Experts of a small language model: 8 layers, a variant of SOAP for the experts.
Below are experts of layer 4 (counted from 0) of a mixture-of-experts language model. Rows are named up (a neuron's input weights, with its number), down (a neuron's output weights, with its number) and show model dimensions 64-127. Each number is 500 + 25 x the weight over its row's rms, rounded and kept within 0 to 999. Numbers have three digits each.
Before each expert's rows: "mostly gets" lists some tokens that are sent to it at least half of the time; "comes before" lists some tokens at least twice as common just after its tokens as in all text. This comes from a sample of Wikipedia text that the model never trained on. Tokens count by the router's weight.

# expert 92
mostly gets: " throughout", " in", " within", " during", " near", " at"
comes before: " the", " United", " New", " South", " his", " North"
up0:529520566486511537491456549460487512512493539470504499509545479473525512444548473480489509507474499455559513473519513504537487497501502462526482502498497485500498533516526473473512522552501501
down0:520465544520511506514469501529486509465530486497513483516546486488517546530513473497478524500501502471493493495527492485441487517547504497514509476505514504466505506469526534487515491531477498
up1:483528508519483516468470524585473520492475486488484466460442464535517495501529472483517499516526484551499564502496523485503481479502470485466524476494471497475524497511515508499538496515489533
down1:463495516482520446435501510540507492495473469451526517443479509522490495499475471510472478489475485513547480492492494474495520502513463512488484549517543494532495477495539492491508481498494469

# expert 90
mostly gets: " Apps", " others", " help", " engineer", " (0)", " director"
comes before: " |", " the", "|", " by", ";", " as"
up0:533451511499480486523457473475529477491509505509514528527509540509519526545500491544507479526513473536486520550488503502553500480484494502526471504504484473522505460484528484506511442466520486
down0:494480496471545536501520536521471533496500507489517503479522517540498491496496511495547549482520516471516476469497535499533512515477469511453470494501495479485508492439509552493486488522442481
up1:540539506513487489464509541527517479478515525548526511501506504476520494513498489515506515497481464486504463513490517505493482497466488522494492477520508455491465478518485536478463512483455493
down1:505482500521516463503496482481510490511512509500500454479508496497494513489457538483504497468526491481520537514481503528548483515454485495507489541532521513505490520442516475465493513524488508

# expert 86
mostly gets: " Festival", " system", " Championship", " Association", "ologist", "idae"
comes before: ".", ",", " of", " in", " and", "s"
up0:483505508486547528522500478538518494497558497521471487489505515499478477444500513520478495490431459471534507453478475488514495505494533503525493494497520519467501495501506502488491476501462483
down0:529504483486544474472465487481522478489496527536504482521520469471474500478541513489488522551488543474537483512471528525516508511499535509466504522520553441478503507508511523467503518529480477
up1:498512532544520470540481462492524515510466507501496465496487479541497507481531511501469501474479486471513489487499506528540528481468469490506521522537554501523480491532513516483509534511489490
down1:463453508515467505488471494493496475468502490498476495516483496468520513489509508506485486447469526491548511474498534508515479490521500522476490493476471558451494477494538518488471491473490508

# expert 117
mostly gets: " city", " include", " country", " including", " role", ");"
comes before: " of", " and", ".", " but", " in", " which"
up0:497496477508494490458516502510513505501441500531491496500525487519534547488491517527464481501483483533516559508490494514506507523499523533526527546472505477534450450503511525486510520447505492
down0:501524495497511511542456495496526513496509480518506527478501514459502483458487451479459516556513481480511531509473505512511500519478507480446519531519475503516467483490486475493496474510493491
up1:524518487516455551489511504556536530488519521495505499486525526479481501505497484531498513505489496445496512497490534478512486492449500452482471499478534506488503479524479506460516467487513556
down1:501499489521498507504501547493476510468512506521531488515537492507515533496559463493500504537494522516460539460494461498490490473488487482505505496472508494497517510491526485495525476474537489

# expert 55
mostly gets: "==", "\n", "′", " Coordinates", "Scientific", "==="
comes before: "|", "-", "\n", "==", "===", "The"
up0:479524533487485518499483505490505507504502475529502464503499468497512499490527502509507490484496501496547487480513523473517474500488456506478521497529466519500450543467460507543505496531531470
down0:511534498496495544517522477503495499440512492528505483485515476522495468500497495512483451465518536471481502494563501498502519474485478531497509488496502513455524521529454517484456525512476484
up1:476497493471471471492443487504502497465467544521479479495492515488495499499461499494508479497530475504469528465523504548506520476530519511490454482508523531503577468514463500477497482483541463
down1:484533500487482452464531522520515510502443494458473539475496511521519505483498453510487502492481515498524511521568491441490521479512498492535519557509508502551530523528501494492536498535453463

# expert 115
mostly gets: " used", " found", " made", " wrote", " worked", " returned"
comes before: " the", " to", " a", " in", " that", " by"
up0:503501541494478491586564546482454469530487490502492468520523515474488521518468485516492524506551530524480521477518506466519494498575498486522491490490489458522503500485441486477484518479524486
down0:511528460488469451495487466478517534509503485508475511492468482490499488494497539501521516466507491445525466528513516512464494488520495538562498526533502506535516500492492535496516514544500518
up1:505488508501541502536501530514481498506534508478490461502508494476491468446512493510488514512482475525510529535443489456465476424506474508494482490464486502515503493520513493482495521488501461
down1:445463533499480488473461515557482512474512504535500420494530513477503521493492515517517532490493544499530504544510499497537462507486492500512536493447492490513469505472527489525495500514475503

# expert 45
mostly gets: " Utrecht", " (0)", " Alive", "ologist", " Carlo", "rm"
comes before: " |", ")", ",", ".", ";", " ("
up0:540495512479569476535520468445498478502475532505489521537452510499513517484502488529512506427540497488489539498522523529469514505508468471460508546527512498500509511513499488491468514472527526
down0:549487505513532533477495505524508505466492475585504500531468474518495524539525492486493483513484533485493546480520492518507489499453518477490521473487492485455472519537555497523489492501551483
up1:518490504476473473492526474469510467498495507499487503528472485495492495500553497462511504535490479461462477538509509481445487491481505514482479512543513507485441487488504527523499542527500462
down1:528490514524483503514491516533494480501528507411542544548480471477487516444490476528484496491496483476544463492501525437491488504550483541506465495514489482497492515499482496518492539525491492

# expert 44
mostly gets: "=", " against", " between", " towards", " of", " the"
comes before: " the", " a", " United", " his", " their", " this"
up0:481475498514483543488481487524511478509511528488493518475501519511516498509506459488485513496456497471502501507481493487507502477530492501495490512527527513530505513513483507496471502492512523
down0:498498516497472502516499524545481481506530493546444523512501494533484520521516486576492467502486475536539456499518534463508475512497514526468511553508496471448524515483502495518513469477485487
up1:507481491498508500493466489538503511469506481503484491527474505537542478519520514479560533532531525507531525448499514529519494515479517468480501475575479522508500459489460505468479497453497504
down1:495497431522520477516542464489479525454522452482507517509489448483505535511474496539521489504487513484501451525480495540502505491491474491495468535497495515527502519486485524502542533484510473

# expert 69
mostly gets: " ", " Genus", "    ", " 0", "      ", " —"
comes before: " |", "|", " -", "·", ";", "whose"
up0:447534511490501504494546484476506508500542521515509465457508506509441492507512476495504525513485502485534528512538484496507482530503451517565475456475491512464486502581537525455492535508474537
down0:473519478514503537488517482504507443511534501496543474475511503522497490520480489487519458500522516504508492497544487482461515525524488535489511470501495496474494494490507490537471503483523494
up1:525497495453493490513504507498545498495518531510520498509497544442485463464504500513524513552520510537494486484495508471504480489498518513507447518462526501505496486509534531527524477528492468
down1:489487522471513510588469526473460503506513525520511516516496513510495480499530523491510479519497478518543437504488532448535504474512550525474507530475529504513502471537511490504505523497489513

# expert 54
mostly gets: " in", " on", " during", "In", " for", " During"
comes before: " the", " a", " his", " its", " this", " their"
up0:459500496505492543518519504496491514519492502512517508510498502480490500482443472519509495528508455505496465460476503503535498516470506523514522530472443485467551483534496496465478493493504495
down0:498522474478504520470518476531523487516489511474484493474475486461559547514480505452525469511475516484483488520517467515492515523477503477523512509520508526512490472498551495490481493465496482
up1:503438519488436525477535484548483485509477499543513516485508513534473511504486481500436521518473501526496490488496517464460458517516505480510491508491495511498521479486519457441493487478465492
down1:486515532515505488487505471522510507474526512564520479474498521538481444488487549491466491483506506498499530520511473528516468506492536497475481534504511495505497465508537480515480508495465512

# expert 84
mostly gets: " consist", " prevent", "qu", " need", " dis", " avoid"
comes before: "ing", "ed", "s", " of", "ation", "d"
up0:455521514481497486534529511486499466510511507493487487464565510495483471495482508524506564539482456512481485523522478525566524457488456486493496489446528538516531497511509491488517502498541489
down0:453461459476508485492516515511494473501487487491520490500450452534468485457485541468483498452523566539528512478482487474501478521476525483522494499525527506488491477481493468494489519489476489
up1:454499509464516528519470523510503514502506530503471464480505492446477471483476506534506500465472507519467449489478478451491486487455473493491477447517475472513483489529524462485536460510549470
down1:478483471466506476519486514528542507498508526547475542501492498476474487540521549547490522518515519522509537521483505496455498485490476534469483477505469500466541466497503472486507483525492508

# expert 114
mostly gets: " 0", " MF", " ENG", " DF", " —", " Chevrolet"
comes before: " |", ";", "|", " /", "/", "th"
up0:482470543500518472461506562478499475490500503495510561511474469508496452433478458498470491530505478512481526473534489495514483491511531490497512451501539521497522495522544498483541490550464510
down0:496517493501506486552521476486486494482500481487503482541495553502536534535506475497471473511535493484534472467487476525514503506571491495503490504494515450503527495474517502506483484574466498
up1:468516547512490478543480502525502496504493474512492503477471528460497492469493484491526447458516487514485468498453493478547508514501535477514465503507519501472505524546528487468545488524504476
down1:528531570529491487487478546494483507495543481500482481520521503484554489462498506503504480500478484515479490505519475470492468544504477462483499499508517489526533506507507552484460515492522472

# expert 15
mostly gets: " make", " help", " take", " get", " go", " love"
comes before: "s", "ing", "ed", " to", "d", " with"
up0:510513475492519533486494500516545549524504515502505462481532551473537484489496502490540472501499503507522492477484496504449498521533477476519489532508547546474512481492537488526502524511465512
down0:516504469488463488461509511498484470512503493522494451483515525488535488537523448527554533494496512538479530506471488454475451512483523507485506440480518479495455477509489481507495516490550524
up1:506504554502526478496500494490507503552466502483491481542522495514497509518457520481543517530492477501452504472483519490516529487530528504508512498455492547511456475480499498536520501511535475
down1:476489557465481482457494509490555450519475497518481510520525510511558495503521504540505477507468502519489483489520519487548501520498459499524505483450472503546527475495474522547525522476520484

# expert 116
mostly gets: " President", " Governor", " wife", " father", " son", " Mayor"
comes before: " of", "'", "s", " States", " was", " is"
up0:486511481502508544534486500540495493488502475504499494467482517484497496464511486519424524515506492507514516514483464517485487506480429536529498555509531482504484496495538536491531482534464479
down0:512513468514506511497530506450530513470485487503475543466502522526492469493493501496499494513549480496528502455544548460526513489519475541499485523508497489526501447494470489474508451510467526
up1:501495498477500525551482500505524557553463477517490478497546447486504498479496500497533509518505502489501473534543489506499460515520525509491515526479498481465544515494481462482510471461548476
down1:531480493441503560483493511461535489494458458503483551506517475534500485518520477482493493462493453505480501564534523502480486526494541502519507478505479479530487511526540513460570526494515466

# expert 82
mostly gets: ")", ");", "\",", "\"", ").", "\";"
comes before: "\n", " |", "-", " ", " (", " –"
up0:522491535535501515470507527504531451504476480513486502513487477490498467524489540490474534517502461495513548479523532492487493522541503535487532537501530496525489489447536524501473495510543454
down0:512489515496497522505523508485507559505475479508543490500492493464540497471477513473464522479493485509466505500551465492481486466502467561475517526494518502502494482462522460516497533519492548
up1:480505513467496457497482495525525470519464442503486463455480494489521501485467510482482528469513479515529502506508532514501501554494512533478479497519495506487525494528478506512521503468501515
down1:513482514447512482493519520547564493453490525507481513501509518506495489528512533494503473480502453509511475491502544503477507482477538483522457515497473488489532490518517470497528521491516569

# expert 123
mostly gets: " military", " social", " political", " economic", " human", " Civil"
comes before: " of", "s", " and", " War", "ism", " Party"
up0:529453485533500476498496519471507519501476473527496495480488467496511519514498476526472509516519481502458490556504458496501524525507546493496484536525478467491477482483481527481523489526515502
down0:516529478494516525507514530500466508488484474525534522523518517526511496515514508515477508500489498499502513511514493561521490493517534499440472494534480473465537483477486523440500486504482508
up1:461522473504510514524493462495525485499479486530497515527555494490482535528501525492486487506514541523464515484516469486511491459522508484530476497472506489490544491467490526507522518448470515
down1:468538495495473557498521489514452493513503492529442504517515495511482498513487493504504469469510501486523464485500467518524513504471495513473522497483477499491479502540522487510479549507468543

# expert 39
mostly gets: " (0)", ")", "3)", "1)", " (1)", " (2)"
comes before: " |", "\n", ";", ")", "|", " –"
up0:510497509490502507512505465452494443528467511518478482464487513472502523491498495503491475503482481486504516520512518466500418534494498499525519473485469484541477485496498553484513480510456501
down0:524508451505531469488498524481493460517449459498486509506492552515490493503498511507468491469507480491505496487498455500492488501482511503501485555463480520533501496459493510487510495513497489
up1:496523504498455478492527525492521510473502498508528498489490493511416462510462520499498547458484527495494489512487474477447470546505485505536520474529495522525459485460472505453503555495462480
down1:491548482522499519495502466532506474422482498489492540491483533470484487463488515515484546487506525498495496552523485508460508528511507492526463519503508432497515489465458506498493526528541463

# expert 47
mostly gets: " Council", " government", " Association", " company", " Festival", " Congress"
comes before: ",", ".", " was", " of", " in", " is"
up0:480484514472500539504523495509438521485497483505450524505492553492471511501514482450500525501493539532493484493491489460497499515496549478493528497496491476460474479470531512485524487502517514
down0:492506503475503505493478549503513516486485534489483482483520456478465501481476485530499486493525511508482479492512494506485539482532517509477485465502525466547491500508453510500527486537492516
up1:461525522474495465510469467527483508541500483514491481508471510538490463494520550438500444465502483503454476531529493512503521538493496503469488516488497485482554505479514531501534496484457471
down1:479488441466511472502485465482458486522515504436473458479507487519494462515532512453510494531517497475475475468476525504502510495463540507519485513503517562525503536518500481525493512473488538

# expert 38
mostly gets: "---|---|---|---|", " 0;", " |", " 5;", " 3;", " 17;"
comes before: "\n", " ", " 0", " 1", " 2", " 3"
up24:483477519481512531504521509531516529495525503485487518482508451488499498525524497528520494488485510527471499505490474532512474533463507506511488440457486486496466496503479509465490476529522542
down24:472494508492514498527511511529514503511525474506472500520471501496495523531518505502521527526508506488527475530524500500555447469516503530474459494509516506535471504500520515509537549512477502
up25:480492521516493511487501468502461537479531493504468515502505491500520483481487511492522515501504490561566516500517510464502464509507522474522501476476498485480476523488452487494541507493505503
down25:536504500481497518449479473499476468440492469499481490487521506506514460487492556506488498508546502509551524518515452475459483483481534497521495503457507501483487469512448460495526527499538500

# expert 23
mostly gets: " States", " British", " American", " France", " Australia", " India"
comes before: ",", ".", " and", " States", "'", ")"
up6:525502502483473491516445506495508487481495489481527519522499511503470528515474543497530515506514481485469506480505512498498507516491524489488492539462560445502490453489484485502471522551495537
down6:522503487506483482476483487481486466555499473504503499574503469516504511540519522518523496492561492497499477492523504503510501517483494525506513541479544449506513479496483509514518508503539500
up7:495514484506511505491502443507510536485554543501481479520488492508494559517508545475485491502494502459516523536484520521594514482501477507532520501491544525493500492524481477512513509483496544
down7:427510489517503503502543489509527505507516499489513518584489485441476506474528479471498511499514470473495470518507495543507485494470516505489452511558481523501507509495457524537522532465533482

# expert 26
mostly gets: " used", " called", " played", " held", " served", " released"
comes before: " by", " in", " to", " a", " the", " as"
up0:537466544527507532491470502482527482483473485510537530517548482490531434482494482454510457459473508475466557495487500513484512485478474509480511514487473498475498491512526537492502471469511473
down0:503501506480524501502497493483507506491494486431481503528531514529498497495501468522528506483507504521506496478466490507518503512476504501481515545518504545515535495503493503460572508544511496
up1:494521505463498498524503497534479503470531503506491503514564526494480485513482489491491540514465479477528511473452478518504488495552519533536483488501483458504519522473508485507532501501523466
down1:518491514502535452495509539491466494508487478476463508476534505529465522481531501507465500516538480487520501503536485464532515549505500474449506456509506440523486507503551519507506542500516542

# expert 51
mostly gets: " 2014", " 1993", " 2015", " 2013", " 2019", " 2024"
comes before: " |", ",", ":", "–19", ")", ";"
up0:479447455462507502480503465502492532487532537480532476491491490468539517528506477510460519509585493555551528517437521516532486541496505495550509483513494521477458466516547518504520481518515494
down0:475467497507502512515460439478447477511478498480502502474485567534527488499513505480503520504534544499545525506467517511494441513498492482517504546509499480496459488464501586486529502493512475
up1:516500526484546575516506545510483489476499528489451531497511522531464507494468479472517470522508527485493496443492460543481472492503451535452498524488441518515523487514510471534510477487503466
down1:516515480490505552500514524495533488523487539504504507488504458488470472507489534506547526502499463534518474518456503466499513479481476506455498497483481484498503513483507469488480466450503482

# expert 85
mostly gets: " States", " York", " Wisconsin", " Carolina", " Angeles", " Michigan"
comes before: ",", " |", ".", " (", ")", "'"
up0:480465471479519486482510510532482501530503529527478507528532492514530508495501462499482471548484510514491554488456462508467466496521512512455509479492512545480547489482505535479507503506471474
down0:513430462504545497541518546510488493543501453472526505503524481526509505514521515565502497508521516501467519506504478474487505515443496502498510516514476495527520491511498547513499544547506456
up1:487466510520482440497547493557490454453497537514411478517478464485522461497527537516539516519513504482484511468478502501535490486523526492530538519500504548496491526472490503453471512506472481
down1:501508485507510495495509486505538501522489535470482505484551505517544471491497473497522499483516513466487492455516520504528484508498529475469517486536512529516496491416487535508538515491483489

# expert 58
mostly gets: " was", " were", " has", " been", " is", " had"
comes before: " a", " to", " in", " the", " be", " been"
up0:478537543521477499465511508520495498491507497493514522542493518503504469519471470488524546455475485492488482526509488506530508443491537442518483482540490509495540506515453544530478515496466458
down0:463494521487496452494502536493511493473491502494560514495462545511513521508476492473488546474548484493467530484509528498480485506523500534506526448493453535523498428483505500508460499523526478
up1:493504493493491495484495506516499463525479500519510463481467493518466509501512514492494480501529469497492557483462533533520535487567530529498494550506499509504461472513514479477527539475494449
down1:545538472544463460484506519512472499538493498485497467467515490475468498517497515535515538462506490461494524460512491534517495510487518555507492515500520473494471493511480507499555503508508537

# expert 97
mostly gets: " making", " using", "ating", " playing", " working", " winning"
comes before: " the", " a", " to", " with", "ing", " on"
up0:495529509494495455460518489515472478517519546525546542488498465520510494567515544492489496488479525494507532520484530521515484509466460504473495509482541524515502516537479535514537483520535510
down0:527506493486471522541489532467467496477518503487472465509517510466502478494500503544534547482488498524519511465542504470451487502475475513490523537475506494543504505467490467488494474536517502
up1:494475505500523510463514518493492490515492489489514489515556514491459543458510522499511522466494500490478543481494522479571504537499518484499481523476469479480510476509501507490486539487500493
down1:477495519484511510532525502478528535429475509514455494478500484523513515556522520487494460527525502492486491518549469453492499505513529489518481516497465495506538490499501535532491520463485480

# expert 62
mostly gets: " album", " name", " title", " song", " role", " Genus"
comes before: " of", ".", ":", ",", " was", " in"
up6:548493497509511483506527474485448477514473509519478462500521517467508500489480460453512508502576509504474513543483463544504468503507468539509479453475497531502510492524486498545505534494500473
down6:525494483492527491476539472504541486487551502531505471483474507495481519471510514525509513519498521511490491523487520497534508541505521522491510488533448524518485485489488491481497554508516461
up7:483500534512527502486500511490489481430489507509490459467475493537498503487427494505488497517475513456442523494543495495495536548484513513504508506507475503493490469481482470534516515467502477
down7:483491499491506476452496522517489509493537503468484514503531493503557497482495498540528468499510469510520519515522514488489486446462449490487500480519480513483494528517501491528504573468487490

# expert 35
mostly gets: " (0)", " Clade", " UTC", "hylum", "^{2}", " sq"
comes before: "-", "\n", ")", " /", ":", " ("
up0:497520506505460479466497506445544477480483486523475460541482484481478513477460508501484497525536494447483487525519517487482520475498500538437546488519523483494510474495483514477479489495509533
down0:510504493500476469501490478467516510504470476481476535513504519466484474481489481521523489494500486531506477507568504500505473515509461508436485498502474519538523519458471491467500536521477480
up1:523459520513503507473480515540517550459526503480510509488515484470517505509492489491507530493475481483462525467520478524514508510463528547489539536516540522457499525500522528517533493499492460
down1:486483489535491518508495502521501504516529471494503507479417448478489505490506505514491527535476463498451519520461569509503519514516479520509528466514502482473503488457477500506500550546471480

# expert 89
mostly gets: " 2023,", " but", " 2017,", " 2022,", " 2025,", " 2021,"
comes before: " and", " he", " the", " but", " which", " it"
up0:487493512490533516523483539491512505511503511491536522489488466445456499530520514490449523497474514456481522500481492502456503504514492472491498536492533493507433472494487503479513448515490518
down0:480513537548499471492507513491506511498544517534578512509496490526518512542482482518514517510469491501467482506528487510509520481533485487486491462487518542477502483488514469511495490520483513
up1:504481489472551500529528481485483492495521507504485503473463500502484492474513497472489512542494543533514517521513518514457551445496521516508459463494477479434463507465474530497495454535502501
down1:457475526490514530537492471510517477528492500549534455450529516521499501482502498497521504508526465543504487485519489527487487430492500502487501448514458536524479477509508495516485519518510502

# expert 32
mostly gets: "\n", " ==", " ===", " ====", " ="
comes before: "-", "\n", "|", "The", "==", "==="
up6:525516534495463478507523525523487491520488480457529497512484532516465502531498516521520498511496481483478483553504506498485476503495569484533478511541499477521495466483500482499492466481499496
down6:485484524516517526512558500502523452471524494492505496511451487510481453527507479522531493494533498510497498484525501557488510470502509466526478518534492469488541471501491513499493516449544490
up7:487499498474452521492509512512504491462528504506512459463481449510502464495504519506494516536519496500498521479524540552500487553483510528487527512531475501464521489478451494463524461480477494
down7:515513524512468505468501499488521479511488468479504512501556469498468501490506507519472511489463483507512512503510505520491526583502498510520483507529531458490490488491519522496488499477517498

# expert 6
mostly gets: " after", " by", " against", " during", " when", " because"
comes before: " the", " a", " his", " her", " an", " their"
up0:489496499504444476515468566494497516478505461495505487511484510481496541473496493488485498527540529513478471497540516466551471516529449474493438478458524504530480541502537527512471505449504489
down0:506488536505465514489506506525469474518532501499489490536484521539466509502496447535544478524474485516521561523476494517510475467511533488503489479514512490486516484458508533490507491510481494
up1:483488478487509497497459474485513543478487502486510451538516501485547477514490504466529488508492533481486522508480498519495564496514481464464518512504484479554533486458503540481490494500512454
down1:517471510530502493490480515503499520507505489467518463488507479474534464492448501457471440527490528497471489484497453464504567495514476497515467475555496516541520519510508512522515538530522428

# expert 95
mostly gets: "\n", " Binomi", "Species", " Species", " Synonyms"
comes before: "|", "-", "\n", "==", "The", "==="
up0:528550494477475532499533469481512489472493483487502501500476496491492497500489480536490512479448502476481467501505526435505499553489500507514515524544505558534486518461510487516512497467500469
down0:498521483495495499522498514512551514451487529526521496531502545503511509526481481503524505491489499520463445517505528515471544441521533500500474484502540470451502512486536493508489524526510504
up1:494521476515489500519524528518501518477477508519506491472552547462469498483495491472496505515478488521505506480490514537493507503444479537514481541531499512532471516513492495535520585518511471
down1:534466508499557537534479534544484509513468488505497505483467512554515502500514455481503512496525479502511479527507488500479498499514501483485474513467518512522497511556513526495497487480550539

# expert 124
mostly gets: " politician", " director", " member", "ologist", " coach", " president"
comes before: " of", ",", ".", " and", " in", "s"
up0:505502509530491520455534492472479450503492481530515483450518501497523505452480510519497496534506490488481532551491487480477472466563544477461502544471478497523515479517522457477518495475499504
down0:475529460496497481492503522440541535516534474487535511465499491511547494488510485484523540502487546489484535508452528498537503502470521485521480509548506477497486476503491512482501510500464508
up1:557543518456503546504494498474521543475490514523486530499541516502480512531518498447525505485494518498543499429524453480481483539478525492484494510511488521476472481496481506543498518527502501
down1:508494504547473551545514539494474471512463469509495511539492485518513448481566512485496485521435482486515530465508454485459488505494477500433503524501487546496574463485493486505458503498500469